config.yaml
moe_layers: [0, 1, 2, 3, 4, 5, 6, 7, 8]
routed_scale: 15.6
router_z_loss: 0.001
init_std_router: 0.00648
n_kv_head: 3
norm: "rmsnorm"
norm_eps: 1e-05
parallel_block: false
beta1: 0.95
decay_shape: "sqrt"
train_tokens: 376100000
Below are experts of layer 4 (counted from 0) of a mixture-of-experts language model. Rows are named up (a neuron's input weights, with its number) and show model dimensions 0-63. Each number is 128 + 32 x the weight over its row's rms, rounded and kept within 0 to 255. Numbers have three digits each.
Before each expert's rows: "gets" lists some tokens that make up at least twice as much of what it gets as of all text. This comes from a sample of Wikipedia text that the model never trained on. Tokens count by the router's weight.

# expert 27
gets: " ", "|", ";", " M", "10", " F"
up0:096086108136087149129188154133079090107099118166128167117159164146129169180127063092158146165145134048193103085114131151124116128154124096135075082079119114190093097104177094159101209141101158
up1:084118143129144172206149134179102192136112106183115100171143137136164099146103093133119115109254127101154169167088159113221085131147109096176112096120090118155111117129150135126154124139092108
up2:136076123214108136124155152105064127107076097178075131159104148123096126145147115102116135172164104082169135115137100141146072097143142118097090134112084120111111112148130126118111116149104109
up3:136112159177099115163092118096122115166065088155189092089098127090083089120126160133118144052105102116194146085143100129124108155123173140167126151127084159126117129114147135111117071141143083
up4:080082141170108125182141145137088093106050097154145122111107177133130156154120099096142162152200117089155132085071138119125071120147119126146103144108073088149135095118172143133114090180064157
up5:066101163138149085115146161131040091068104097167106122182143147127061132138130125101112135167156066095160216123097118110157103094138176112108074160112095139099116068128128161165108139161129128
up6:184098112157132169207174127112132131120091125106098145127187131124167145113156108141099120095118098117161100128148157048146097043091135102137099131116092119104077084165132141128129070174142093
up7:158073134165107124091159145125050143098056079138121149127159126113068155125150106146132155136139121051156105136135079119121079098143156098119112129138064106135139080123151141115081104168135134
up8:108104130147121103141142170156134129102111118152152150176059109150113172164157049121128138147125094126148117094100129071122132112127136116106139152120115079096062126098108115133104131129093183
up9:114119068140125089133103148104090128100070101115091107132120133133072123119172144122131140152124089158151097094150078113126107126142150109107056184204102108102118100182099152089126141163108081
up10:094087100155086143133239095134089165108148108184109183117117157184179142105157145165117135085145074092171139119137081165171114125116123146105134098119103091141111137132150150131135112152101160
up11:190119185134123110137201218130073172092099141116125118125196154101088184228123078125137146144167111115107113103120064155101155106134127085114115127114129121095124121094140159081117143141139140
up12:076094122166117146117207134087042151107055124122101126123164210186122121195157114094115125133154076095175142138089149106172054129110148104151129152167086090104122109133159091156100093166127154
up13:118084145176118096122129215144103152162155095126112128117158168109079146129142102139121122168150117056106149118048099128109121102135119124144161118091118120186067131098118149151084166123082125
up14:136108144196087094148127145105099116149079123114112140095167169078062104122146139154109174108122098113140099130167061141142074127120151132132138125123060106193095110110121137107114092173164119
up15:147062101222134119136113143147128137129101134134146076121112210093068161085115120136141137134121153079139158106153066104116096091084119142102141150109088094130067128129132133121058114164048099
up16:167096168167100132112157137144069130120068091113100134126186131108080147101168085138102173134174121084161109170127100155123103124173150124099115139150083117136093110142141127098126113179133118
up17:108101105164083095108139178138093133143059098164123109167160148108098133126144122100115112148138103083139112123154082141165052129131121112155124124142058105134129111100160129129120141168134113
up18:142102116179148115186150186101087076137043131116081167101141195086097141152109096118069121196103119087191111119142079136168092102133135097136116164126105149128134099107153112120057074172122134
up19:033112066154109099138161175130116053111088092168116124150176153134140112154105116043173123134177105128121149127138077094157124134146165107092098148093129109127161101152143157120088103168094161
up20:107063137200118129148162149126091121097042097173106140139147182111101149154140107088139174142158119092169118102114104125148063110120141111130120124133071086145109079109166141134108095175118152
up21:119102091138147113114197148120096119091103150146130196153130170146132138178104074100103134124180083059101154080121067139115101148129114151134134158127116076136170133109136076100063126180102162
up22:139105151137103106153152140126070104107095121160115161149157139205170167134138102084089175195171155100148139081078131131136110068114088121089083175121102144115144128110173111115094203193131120
up23:118097072134154096152125115123099108109127132126144168144089150129142178097108039107115104146122163112117200122116130117133102093117144135100108143095096113084125117124149120111102120172090152

# expert 57
gets: "el", "al", "ol", "ch", "h", "l"
up0:141123161133097093110156124121147089066075121144150090125205066114103127130121047117135104202138138110138120126124148056162128072120115127170131166180097132087128132173152186137043124119128102
up1:125120139156120106115087104124143107167109121137174136115149119105159089120124112127130178076093082112150126145056106142124103086034130118156080171101128159143137119120131100146166121182176171
up2:144101096135103137104143175067090150140133120099136099206107192175148186088133138078152122116125107123184152147162163120131138140140095090141130131136112168143201075162151097134072143165112203
up3:153085118119118128173168187090100100119133098148101134121118141141071097101137118110158194139166130107130100086063165086143114130145182136063107163126098110140171107130144114147077129161125186
up4:100125134148100175190120105118173171127143129121146101119130149088153172119118073104051172141182124076106147118140057111164097101095150097131110152146130062138137123120176102146098161172100161
up5:125124179171140079093128152178101194095121100180153137101127121097163118161134088136152232084134144119173089160099107105110142077084123107092095160116120124139161161109153133110115104124121131
up6:097130141121155102151163149116114057127130131118104178119174136154089167200128135146116128179145062117160047170101158129119127078078131088119176156109129125155110120115161133100070077139175166
up7:118116072194128058108182137142102176167141113113111151147154112078149149106167118069091085087086110145131123107134137118156093163123164151181152139118099143161124132142154101128118126117143106
up8:106111123126135169170174217148094150145104132133168136162112171159124110123105113109129140154102108040131141081075145114118113154131120139169135155100097156162157146146106145161072152138154197
up9:123106136187142132133130143141067088085093069121128152144212098109104172190152121132104145151091140107156097141127099091163071120147118099129075124184101158136237140144146144095069113151113112
up10:138136098171136117080138137127082157162106115190163123106159189136121153122123141146096176125104150098161127137104078065140088081144122129070120151136122123158157135140145161121131155155146101
up11:107101064152220161145207149160100065147120125134166107178143107117161073144149161141117150103162184123118114116118088060158111112143115137072116109068124122136149119097090092120064042125094188
up12:156124130107180094144142144081058105100164109163127175175126164189061164105130178119135085110169122120116150068122136107131094158174172114118106136164108155108141110114136173112047138111109133
up13:135101104136142064110119113146152093179104089140128131168115161184124174119177116102154154142145128100165160134115093134116086127219116137064143121176078148171094115093117159123081070142132158
up14:161104146155130099120114155149085143133116131102148143096154147150079164112150084085091138146079179115153095155106056160173132098164102134143131116093111086162176136083150114166114139083136147
up15:118133090158117143119129174180105097103138154164108178157113116125141100085116155102144107159147074130133115141156154119141102079132145104112102142152088152121089100109176123140157202151097128
up16:109112116141110134210087129129129098141127052059167137080149145077098117150141099134105108167089086106117092169150075087147126142125096159098130088135093116154188159122133097163159070092154160
up17:108137096127078141156103099082111189118109138071084114076152100175081174102131091168051135164148169088137081193126119143141109165173105143117116078127051066150142068123125131122188095087125132
up18:125099170155083127182130041117094120105117117130100068156099113070100139096150081148157119087130145130114099112103095142142115063095190145178137111120098111053113118068118065087111153167146129
up19:098131093142103082131144134163134161120075122123150104140152142103115094157116082070106145193211054126155153156128101105149127137149141144090101156090128122127125075122165140095071063126138132
up20:072108164187113173202169142077090100135104089168116159160128166124155088171123107123166149168089022118184127087133096150173130093129124099145156129124111141158107122133131153156079100117121116
up21:080098066144098119179141130187128131155125123153132110110067171130177095189121175118130153165103060112136138181103148157148103153207147111119114118153111079118140105116213143130121141118126109
up22:116121120180093126159137175098024159171092119142151101163114118081087153186168119148117149136147133076058114081096090104174087106109126143082127151099096120112141148109111102155089163098086083
up23:093143173178109118140122157078131103126100127198113159148150146133155078116176121149159160137141159142212087102135139127167127091118101134143106165145127151174061144111154186133168041130162109

# expert 52
gets: " to", "to", " would", "w", " can", "ri"
up0:137118206158068170164101094146105136137111123159109088107077127097075079097119023150104132153165084091153175146114158141152093144123098102109136125140112117097122046122150099156145154157159135
up1:151103212186070080149079130129171087130094111110089076105205085108138146097168103112135160124112079134151137178103110158181102147160100136144110106140113136100125095153139132154130123164157127
up2:139142126187126143131141158089157155101135117152019127095092153124136086144152165118157168130143114093092108106144193147142123169129190153110115160128096104152160115106168151164152127139137077
up3:116117140147107098155123128122156142147086084187063155122128123076114065124158143154066156191132139115196137116113161203107126111144078112156110150110107098083144092169161115096128146044155167
up4:231107099149097121119077097132131123116079117106122152081136081083105160147142111153122148135109181142125102136096136152172098127128149093159091097137102089105127043113138085149112155148189164
up5:132071138181092153147095160121108190141095029133056118113182090148139114133174141094095140156128102104146124138127114120141071156168124117147115113166071087105105065144146139165122117135120130
up6:122092113158090119127076107121190122126088102078098111125176096066154141106117093079123134115115118122131107104123137118155114164129162133144130121120110128091096068190137097172123158143177114
up7:166129109176122161084118138149144142107135110148163151109147105124103117225143104069182151162078073072145132142092142090122107100107116133209132167166111135127130070178136084104153145148121120
up8:159101097132108104147074128134103068124113104109053162148132079071193129181129182127113161116110131080083123115105124130134125140102153110107113106120093123114157078150132110160118158125144094
up9:137088166150108144163151128128101140133078071130074153177101076147126121170127112156125117171162138073169111159148163158161055154145093102137162123146080150100103103149154097091143161117127096
up10:124073074142106115163070123113174101124101090082076130154094127103204114127139188122080155176079137101128132165106129126150112141155102136142122084137081133136171092170115119145116138107143101
up11:095133164130178078124176152156111164143124133131143110143140145171087242121152117104209111177135123056167073062103132113103123109113131149091128186095117102136078137112121092136111130157173225
up12:123121152153130104130084124095224146163112115182110139175123095109106121147135151096134140141150124111212113143146091210153113070215150141143110135151109159086141063190109076117104188118122088
up13:151108095136083181140087115160175132128086063128101092129122059151140069160155096135090119138174168084160072114114123089168107092121146129129115129174091141078152078192143148107175177117201103
up14:152132160148136095078158079059129218116076129146158166100142089143076135105143150147148140072183157143136137180169125135164122116119128095078123120120129132106152082124111092071113108112166076
up15:145101095127114091131087126142154158130109116103086144150145092130135155153140118079098099138166158102114154092086154138152091142133175137129086122154103138093148105171130109154145176150154095
up16:191118162134142144122069134084132109103107095123182140138147062125153063154125094131090160141134153114093081161169139119154121137155081106077107081137137112086121106174095128117180168066141155
up17:166083131130132169183080128083138109133102102133081109103134144146048139077174134143146112107099104131191139133117131170151088142140165139106113117143075119091107064145147123151109132154126111
up18:167130218165086145187143116121066105119071112140115103156110090172153093131144153094114190156113083106175153167141186131157103116110096120182139106125124123104161118125132101095158129096093113
up19:078109186151115108141102089097203059141128144148092176165114105146116110203130172093168131118182083115154106118142156082128111125129127102129087146195120178165141140176135112142111122218105108
up20:151083115144131079123148173164137111115069071120120107107154103138105148167191057132139160183123099127194099146139158105089100133154186132224156110136083145072142073139110117144175097114161099
up21:175109104135110159166058119085153130142094095142087117134170101092154156097133176146082177147142171087097138147099107117140114122159104133109131067155083105150133083146128127155131065139121155
up22:132090210140048160148130143062172153142083091150104097097146140134087104130179090107096124097107128076175159156122113079154120130137142132166114191135125146081132112118127108140119134128136126
up23:183116193134122171128078090145113178133099102135098091144090128070150110094138085137099154155145147147116134187172171140147119124198074085140119105143095124102173088144140112137136133082076184

# expert 53
gets: " the", " The", " American", "The"
up0:160097184154182092143139127115125091110130109175146094129158170105147153124143119103127147106173110107133111122094102148089089074113125141135130103112084072162064100072137099149119138144147183
up1:141126156135094142116120091157101108122091122106161066087115166107128140119091082162065172143127103138041104214123088151109113150071117055197136104121143116195085089152153133108137112107105135
up2:138101205150084135154114165122104177093087074122133101115138134118166131100109075091077148103116110118099187130098098095123093114137129097172134114152066039123152111129155095150105132092171133
up3:111111117174090134168132116136179152146099130141096090145147139106147109097130081151081118134161121097118128150133119106146112098098150118197144157092116088120073095129193120122088148146126157
up4:100110107136104129152124120144112109106098116156117119157100128119114178100115099090160094188148107099161156139124091081128110122108193118081111130148062104138053124145146097121114107154109123
up5:074130162159175128129129150176067186090101137159147191187107098171097138157121135139164125117106124134181152064081116100129123112184155153109097133101109130076108124127124132105076106170148114
up6:151110139157100113232132119163077119130129142136188120084107131108119115132154116037101171160126117101094130099045040108131117135138059125077101149102125098111058117116139136132123201183131123
up7:151117173151055136133121096124100148103068063146144117085168149081112122098187084101100146156115089120136135120093085096150120113142088064202143095111103068110071113124184146138146112100185151
up8:123123168132128076104155107143131142055118089113110143113145113113048103220221129089147156194099074122136120125129176208119091146114138164119121160153075161076093095110102158129121097114181115
up9:137103148161079124118166165139116163116112124117151091094160091119109185136104090158069126121106075113110131153133067048158084060129191050179099156125111107149133095117162147135142129111091096
up10:103094132145132108174157163116130094102136066139115097157147126152155113090158086080123147173150115118090119076069144124172117119181108158172133085159116117160128140179141109115105183231116100
up11:101108153124123074077205208092038170134120116176109169132098105232116135143115068136166139150176082143093056144121124095167105104170131142118121155156105154170075132177157088080121147108181079
up12:125093177168087152133190139150152115114125083156110153109127179111140143163137037102100195202128083098127170139123127134087123116161084072178079129074138139126149133129156149139124154185165215
up13:144097157117105139223074090141147118096073092123126141064118132094134158026137090139075128146170160102151145116086104184121123039140121115088121086122097103120065097124157140152125155164108116
up14:090130095157108127165178161116113151124115122130126139163140148140127149049144134139140168142096175106134156191084115070197097089079107124137090078145095136122138095159067180129118135133113086
up15:168100124127121150138124087106150123132108124161148082075093147116085191155128134136124130170087115130129129153097089114171100113136163082152122145130097094166111118167131122137125126166104154
up16:111093097155121125130162131188140128141129101154121145084141122076168166167112041124121148156111083105136091216127175126142114050102107114198101143110102101131083093060195116082108119150137156
up17:110140107150124120160153065229146108104099118132159178122112104132113222185144132144103134161119100097075159145119114081119129103166104117085121134101112162160077140145161129148120150154130115
up18:088096157143140130105107082123108119114088109108127085113123140150077115123105024140102142120129111098122124114091141162156088049160154102166122104115062129091136131138192095097140187156147129
up19:137133145147102084156196085141091137101071128157110094118141147132182128161125087160062194152139091138125104092103115101144106111076160149176093128167072116143169077122124122159082170132120151
up20:179109204130084174105133132101114182149132119123128168135146122142075157173143098126138214113132107106151087144152089102107110057162155098101119130086117103121129141084127100130132201107107081
up21:191113173111117108161196135126120144096149089150138168049198177074061097052159141080128122125097102119124100091101099130088130145117194150133116148090141132123136116061165133116103078105088141
up22:109090200174145104101106148097129126149147134127134200196091122146108133166147185081186158142127063114132117160190124150159084076136182124135130180109134112138196116097090083124135140120073099
up23:116102113154116153126181098120125115116104095190115154094155149068122127156109045121151165169111060131134084116124134082139113120138131095178144148133091086138069114146161094091113149164148180

# expert 50
gets: " as", " well", " than", " was", " only", " used"
up0:142096104147100174098164079140066145075062121113090081160067088106091123126175080090098155113178091104098133100155158088096112108150170174145063145120062156125120116150172161135086191075114152
up1:097107135169156139151103157146108144104160088143108098091118139148169123150167116103166185100093088090137121116053104100124112133155149145095133183195105153119128074091138172142115097133182101
up2:095112093181153117079104085062142195082110120166156064156156136164146123099167155120093135080145115110175154159068085177165107144113176149136093125161092163146178144152115122119158120143130153
up3:128101107159091093044208189187100151145140122128117111079147126044140150172139117080104164199099108129119137150137121087142113138090082136142129112114094056142118154108157048159124166100159140
up4:115087106130113111189111149107137173067091145107131129118161118089117114124122121123121157174096160130152157121142106139161114126147058107143118080132081051175060049173123079116137078143135136
up5:110079131172135150158096088189062179089140118125160181173132133114127081143142125139122162071092112094131119168094144059088106102162115158105114213101117109113127135136154111104099057116199118
up6:093089128138198160174152130132091161143134119117169127124129185098166180075116121160071100139123134070157166147097139137115124147190092115133110126132082054145155101167101070149095057153096115
up7:095084108184193120121146105137054159133114129155084057162165145054153101157134158174134143121094131129172110142094081053175130129149147131113090154120093096160110091102120150136082168084148133
up8:130127132121137161116141117115138128115097130185132117136190129082100060107139112125158103166134130155122174152195118152162089149112074069114161113163084077098129015170094086115156129114156138
up9:136089162140147146127101096124126154081112121114073122139137098073077127136116094135157121154123103155129172159154094161148072162160128080160081135119093079148109092168124072098098145122153114
up10:110136122147152128152144122099117100130100092103092133075145072132187139080135097035151142098109169100094184175137131143181079137049163079117150124129101117206151059181119104120102143145135116
up11:136119148138172141164140138100129190133126118134106144048099133056116132169135117084092120118113090107118184156145138187162061163089152138077075168152123120178194095204124114092121085178184151
up12:081114178146097143099159093163115085123112104150131142110170080113101132139137076075119151139097137117160103092145138158151128132080117153115069084149095130134146145092164149144113180109099142
up13:108110133210146170140145124181098067070139113067102141146131210139169172080140122111144123113162097111198113138122092156158119138151129127106077099123114092118147114106130124131117064074136117
up14:096104137166107162155179143108111081064137140105177171096080132118137083177140139076079143193110108123094102133148132121145114142094121060112104117165115086122147127172116114072132139189132122
up15:120076066133138115208169141138093146134155064114144117151115084150118132155146141077110117148184115129141149126123119071125107093174122131121066121146096090100150149120124154172133152199152113
up16:082109143143191216094146136163141102141118126163102127135078137077136123171134163144145112141066147110168129119118164086066108114148154146091080130109111138157195144149127083115104085115125108
up17:142099178150086167120165148130127159116137100166177107093148128151110113104164119121089099100107118085148140150108129151148102150163072143121117110077107141175151144135117166134137054108130133
up18:080120130121153110130130094163141139127151123091087107161150200139142164162158099116132095154105060117158104097127120119100093167139168138167120163181109138145117107140109088159086101190103133
up19:117097136152155074114092074154133186130098091153122131132106063088118176151132106121141075119193054127144116096138000166098116098188136145054145143105103149050133121112133074106086019146142146
up20:121049067134088124084114098139122159085105098152155115116119099119128173140097105103105096136085159154070115121127148110070115116086161094208063136114113091093168139157128144080140163097127121
up21:130116141115111167137115075103157134076128146103062142154144146051067100156132124173130111150103136149145193182156090154122074135152130102155116100171091103117153083149094105116139112117150077
up22:159132153116074117176079158041126179106154109085114104145091124095115166125122128125109102182093115143121187128078156123144125117142121108158136170180140122137112046144122114125133220155131119
up23:126121201142080112187153114066128143162096069150113093119128180044106129068097142116155151163106134170115170122109127111168104139172107121112160092125104108108117121143089150130156128134169138

# expert 35
gets: "'s", " with", " have", " had", " has", " be"
up0:125121137146100069109174069124157126121106131163108172099173140086049120206151133137181149107145092089145122074113172107153130108113149140143094127060096109124191113081112151124157128085130161
up1:135129108137112151148140153097124152140121093099162092129156196050108156170128134086083098139137118109141119092097070133164113096164114140126057103101117083139131165049117104128125072097107121
up2:116097113157127102114164098119148161106120131097134127051132201117128074128138134156133137053093095153138108065160126133169102124116146109139080127104119132162116148115200145147110167129070124
up3:096098160122106129117123081140145181144117109131142091197150115124090103104141142119154092155160117091113148158094056075142134162128158139145123167147113137092099145144178112137142040088122123
up4:155135067155114199173108180155108184144118128111116121197136196128139106088116119099112082141141130182125141148191170106113112131113078143091112146186135107117151105093129151151054218145098108
up5:123111146141155113137134134148081119104140125106132197155126128148216120164119134072130189084102118124140146149142174124176100132219120117118073188171095118144119091109191109121150205133122125
up6:141117128128098155145116084143161111132115132130127130162174117107065180172125133110127118139154152065121169035057128050180125137099153114128163158100079118102070079096179082141154085116146132
up7:144097147169131127114107190115125166103114098112117156132106180099162114128118049146154157164120113148117154172192105101076124149146060117145169127088114098127135083146195093135063178101099149
up8:125138181204131184099188171193076097086088127096144118139069208124210148162142082106104146105093141117152160161149146125137120125173138094165105125098113073108118133142151108111055151156149127
up9:143146134147089169181122114118142224115126124078136049096112193127142125123097081090136111162119113137174064151119110093125110172121081128129105153104117085108134073132124158129131079090111121
up10:120092176178106169155119142107161116095096119098128144118079092126159131124127104110125148135193099135155190138097158122157115128132150071166107150146116119085140114130153107092132179134114126
up11:142110061140154169159081160127106112119147118101096197140067126140167197111136142066107152128114128116135109094139154162154106147200153123081098110191124139147154156152147195133102119120072111
up12:154096119126114136139167172129083176100132129160142148138135136102151111096124101098143171121102113154152135127087124112151092105170113116149125192085099055125129126107170125132127194128121142
up13:139108119105102216114152128136082145153123127124053103164086099139189141154125102122115123110130101100134097069158130089173108126132124140130129075124119075147137095087148099124151169124122154
up14:136125116136126052087098096174159151128142116128156118135191117123046150161163136087104096148162122116123118130078079122112111143165033136099087112134127096146052134071064163111173072107116134
up15:133119199160112182206085147127105124150124128094113145070132143075130035114127125155145143161075108123112121129088188117102123120181121099105164196036110127146121112111107141118129141112123121
up16:110090179142139150136129192109136109106116124153130099139095127147183182114144150095128157100165151127181150103131144177180115109113123039098143098152132054145110140119176129141135105170121159
up17:137104137165121089142137169137048075084111120118128109204149168153182145150138076143143105139120120087153148166138108132180116113146098104142140154156111095127113123126125139067108090115135108
up18:123097096143137101134131220160081139110132114115106211103122126124176111161136179105146210138093104069145142113116121148138098121174165125127123166097119091133152148082170131111168162084111120
up19:106118094168130134132216114142126128121129118123075134113100151101151135074120042052144144097130071122157089163198126090172110108123170103122070197166100086154071082117157146119137184111113129
up20:129108171135167112173156195205087103128151126174127183170096168166128175126165065120148131134153093067162200132099199131173122104107150141206101090079117081086146099079110089116090106120143134
up21:106106176150134115129154136102124139094157127179156107181131120124089143134126067073181112103207113136138170150109139116159116094139151149149144195113111132102129134130134094109103171101196135
up22:144116164150152101123137094159093098103131122156138180149148128137135128151142041069172181116119117135138164148182176120128098078199102110119097159147097086133106099070224107107144228140148133
up23:128095141182151097160168185150060145078140107122116065118148099133174088139142113099162164137103105092190160138121136122163104081181149103153128134076107035116128133089118110132113161087099150

# expert 47
gets: "ar", "al", "as", "iz", "ir", "ad"
up0:071105174196115137130167118144141090171100124139136142136135100153207120177178118088105139135154108127143223120137191104095101131083089109131087103133116150109136101107150101100155150099178114
up1:143100151129092087133139213125122135103112143076120163148143104142124151153091057141089155147092116108129126165135146116137133094131169144176081114095129121138108125165109127140115048163093133
up2:124068137156145126143119137138115139092171082141150135135119111147126150119107123119159168106165121118134167114103121116109119092085165118132080151147116147176088090167151178134080135205137149
up3:103099061150132110131091120072152182180117139108107139114107120106128109099111086044138148119114143144133092151108175137129119078146103140136128141144094107141098097170115120095148104110153085
up4:138102131138162116115166148140135153123150140108127115120141120134093168174131038089099074160156116116106106155075097130123074105157132118187094085151098023124143145144157087134107104138103086
up5:055077107157123097199117151176129106091115119142177112120175114105151120152124079131109164120115102135159162064130168118088129112145107127166079160147123131175103119140143136137066095169151134
up6:109090118134093108115098202193165124091122173130137157097127123086102139122101053110156188158105163108121117113116109146122143066128146073138099172127110123180133167178140129115061103115087120
up7:111128162143094134061112142168196102132069136122117151109107041122122136162148126131165167132108091092130146102072155137106112096077064190119103120114109154128091150099130183123155035101114184
up8:158124141125106135159076038181146091115097110134136161139137176167082115174129157159173126112106113110129176105044046134081095154131113039095130138167127143159135142099143132208141106181130155
up9:126102075131149143117095159168117066142148131123143166136099143164123127194146133099109071149130130125081130123179119096148112077106122172166057114162128115139081109151147092141176111175137123
up10:102137174117086144172142098088112129092140170149140177119109088144084123117125093036132155097179102095115148123065203118089126111131120186147113119097142122175087149179153114140112167165094153
up11:098116129138107097079054132134157132071120135121106134083125081138138174133108090113128166102149113141105106146146087116093126071106141086113042159141098074146076081127135121136104077136131122
up12:091092118145106115154131133130057120109121110098149111128177093183136106190116104112137159126140137123129112097184200107107093088147168154207095149127124097120141122066143087071111102126164130
up13:125153122136118123149164137086108167168125138125142094066177114165132140130131201119094181133099117104148089144143132117142114110139119166079137130169088095094099122025168177137161080191178094
up14:135152140146144153162137144123118142113072096103103103120075180091173120097103146146160144162170100076183179125063172112181139083134087090131140182094124116152128146135165129172139180104134138
up15:070108054122144150164093109110193111142142070141102130116143106130180097158114089087189126142149169117173117128143179151097105031117127184150141150152108134163046111143139157062132116138126087
up16:099092167144075145115122194107078207134131128168145153094159104169123156175109117155142213149126160123141134146176126177138097103131200069114076144140118114106104105133132119149125112152110153
up17:062122127166143126130143160136137084065096144154148158077157110111162158191131095116115209161128120124168122110188107098079147127090116137152095147137122110152151137069140117114139113127144132
up18:141134091155140175188074121140112187131112063157100120141088102134160089078195128152145172091117054084146168088094147124135117071170160167090133157166097117094120135160095156131142153120177108
up19:156098133148135151172071082119137116127102094128108080115153141091136138062140141165103166099105144139104126189122136173140107115167128118076135171098116093072102110160133140074121182106150192
up20:103094139161118145108192184106125124100128124159181170076129123135135139089127129067167162134098151065101104085155113099144135149132117099153107092123121116163121154143166202157085143147168075
up21:049083125132127101177142151135119137081161145121127175120168101084066136107148069102167102126131092123134074101069177170114116090137162185156110125133146144142089103143138137065121121149118153
up22:076098105141118056109115144156173120127136074124127133166133089111178114166109125103147125093179118119082181141122176143145104060123145171142099111173130139097039123138098134107130111136138115
up23:153129184147101112117072098112128134131108085127177153130106159173094124182167104139179210144180125159123105134030142127147130059097136117138077138069126133134096117165150100150116156075137118

# expert 10
gets: " for", " on", " such", " against", " On", " including"
up0:107093165211080162169132123075121119114123102122112094107161088060093079148103134122111121145111112119117134171145129171069117109132058116152163108148098117176121140091123131127144192128149152
up1:121051117142095171171101096116092135065099065061127139136112088090130124086172134128116126182105078088161179149130152167123103051131135086084116112130102115108131107175149180126149142147115133
up2:080130146184161141111117149171107127085105108209094174111166177129152124166155103157098113098147126119115093083100190125135131159111089150120136072185108179171109143129120110086130065129095100
up3:122148079154153077135239087184098146118098090166221136090168141105102142120149107143100144125158132104093123122164089070090127087035113117120134138076115174149117090097173064088138146184171113
up4:116100155142098141154063122112124125100104118175101094083167151065124189156152162139128113190106102139165133111175131165146093157167103138155116142152122095173170100122110069123102099104128107
up5:099088126244108118104121094104146195135110121142114144184131062080112186116173171034091118151103065127130205137157121139143080124124110133101101162153070127146147121140129145117127114136098106
up6:100099101157090156139120097089156146134115069179115129086184125136108108126127142136141127120063167136113172108098121137186137126124092124142142162188108168196109052127099158094133128111153116
up7:109108126217126096130125113112101155121169122108094096121214141114095106102147157131100166092156128080099144159132075170164119109096102152122119110136076105170120147122187174135118092155075111
up8:126083115173080130156132131152111108070099092108159139108159101127111104109142136135093166156111085107120171135131142150115110073185140100086138110112071099122092128130162173125131118142133136
up9:113060087136127157189139116157100097125133112081158090084143125061069095086111128105109150204029051126101142172110113145097123103107123131116138107099095074087100110120131139131146147101161146
up10:135084124187124116159127145119086172070104102102173143101168102109117100108191085090092170156118094104101149119107124121127073094145147118140107137079061043129153121119147149113121146137107139
up11:192085141159120115135134104135127111127139067114152143139127133109140108185133096098184164130066129133089095155144145166141109108131120139070146149127082121102131143106122181134108144164153133
up12:142077100180147151176135131140113186051093119085163108076139105105124117084153063074096170138123041095144135116110114161128094062124107127112144113084069079123126116153143152116125096160091146
up13:175065103186118178189107082106109127059116073106154117123142152086125086093168151072116150152148089095101135167096083156111122083093102127110136117135087069125108111152167195118138167133163153
up14:131099131119137122087148192124131098085175064170129167170119096103130142108143151128120135128122145147153127157121177121134108107178090113179119144120122080089115143115132136071170159075177114
up15:143086120125118159127090129103141134095128083135124115128114101085080097095125120115166171160083115122131105155122117138096119095137128087071138146104059137115146122139128176141127134091148140
up16:117092175181145077194117151109108127100130109133171172096091173115126097197114077110144177137088093084121142180090076118118107068152087093086126103085125126149121140181135122151096104090125113
up17:089134144125099178187164093146136143131128087138161074132123142160138203106121141135138101131207157048167121131139145067119109090104113101041122117095135099171110151164108140062066157177193113
up18:113092154164169180162154131087089149089162119131140115093133083091141137147131140093154159186128104095110125128146143190126081120134083164134116124150037116100187140150119164138159156120115098
up19:164112156165117105118164084132132134094132071139128142103176114131142163124153139104099116149191086128117127132135061175140078127090128132173131116148092122162093143166142106109207156137112128
up20:205110125116131142120124167156129183095115153152204152069120131072128204181140135129101183215087077115145076097105111124113128126165092119128135090118140110110199151101163127090129115086119145
up21:132075086199110162192122078125096118101118088145156093105169131161093088135164169086086142152093054081115109173116097127096113095094133118073134117151062054094171099091158142100165128147168137
up22:079139124130107114114221196112125135105118139139158125107106118127109148116143036150114156106160071130081097105175103073135064117085159125159131165125113145158088084153166086143127101107188153
up23:110147107133114102125171155147134117151102094133100112127126148156130105128147154132138121142154129103141096122136179165144100099121158131115111126052089150103192143151147123118116168170151183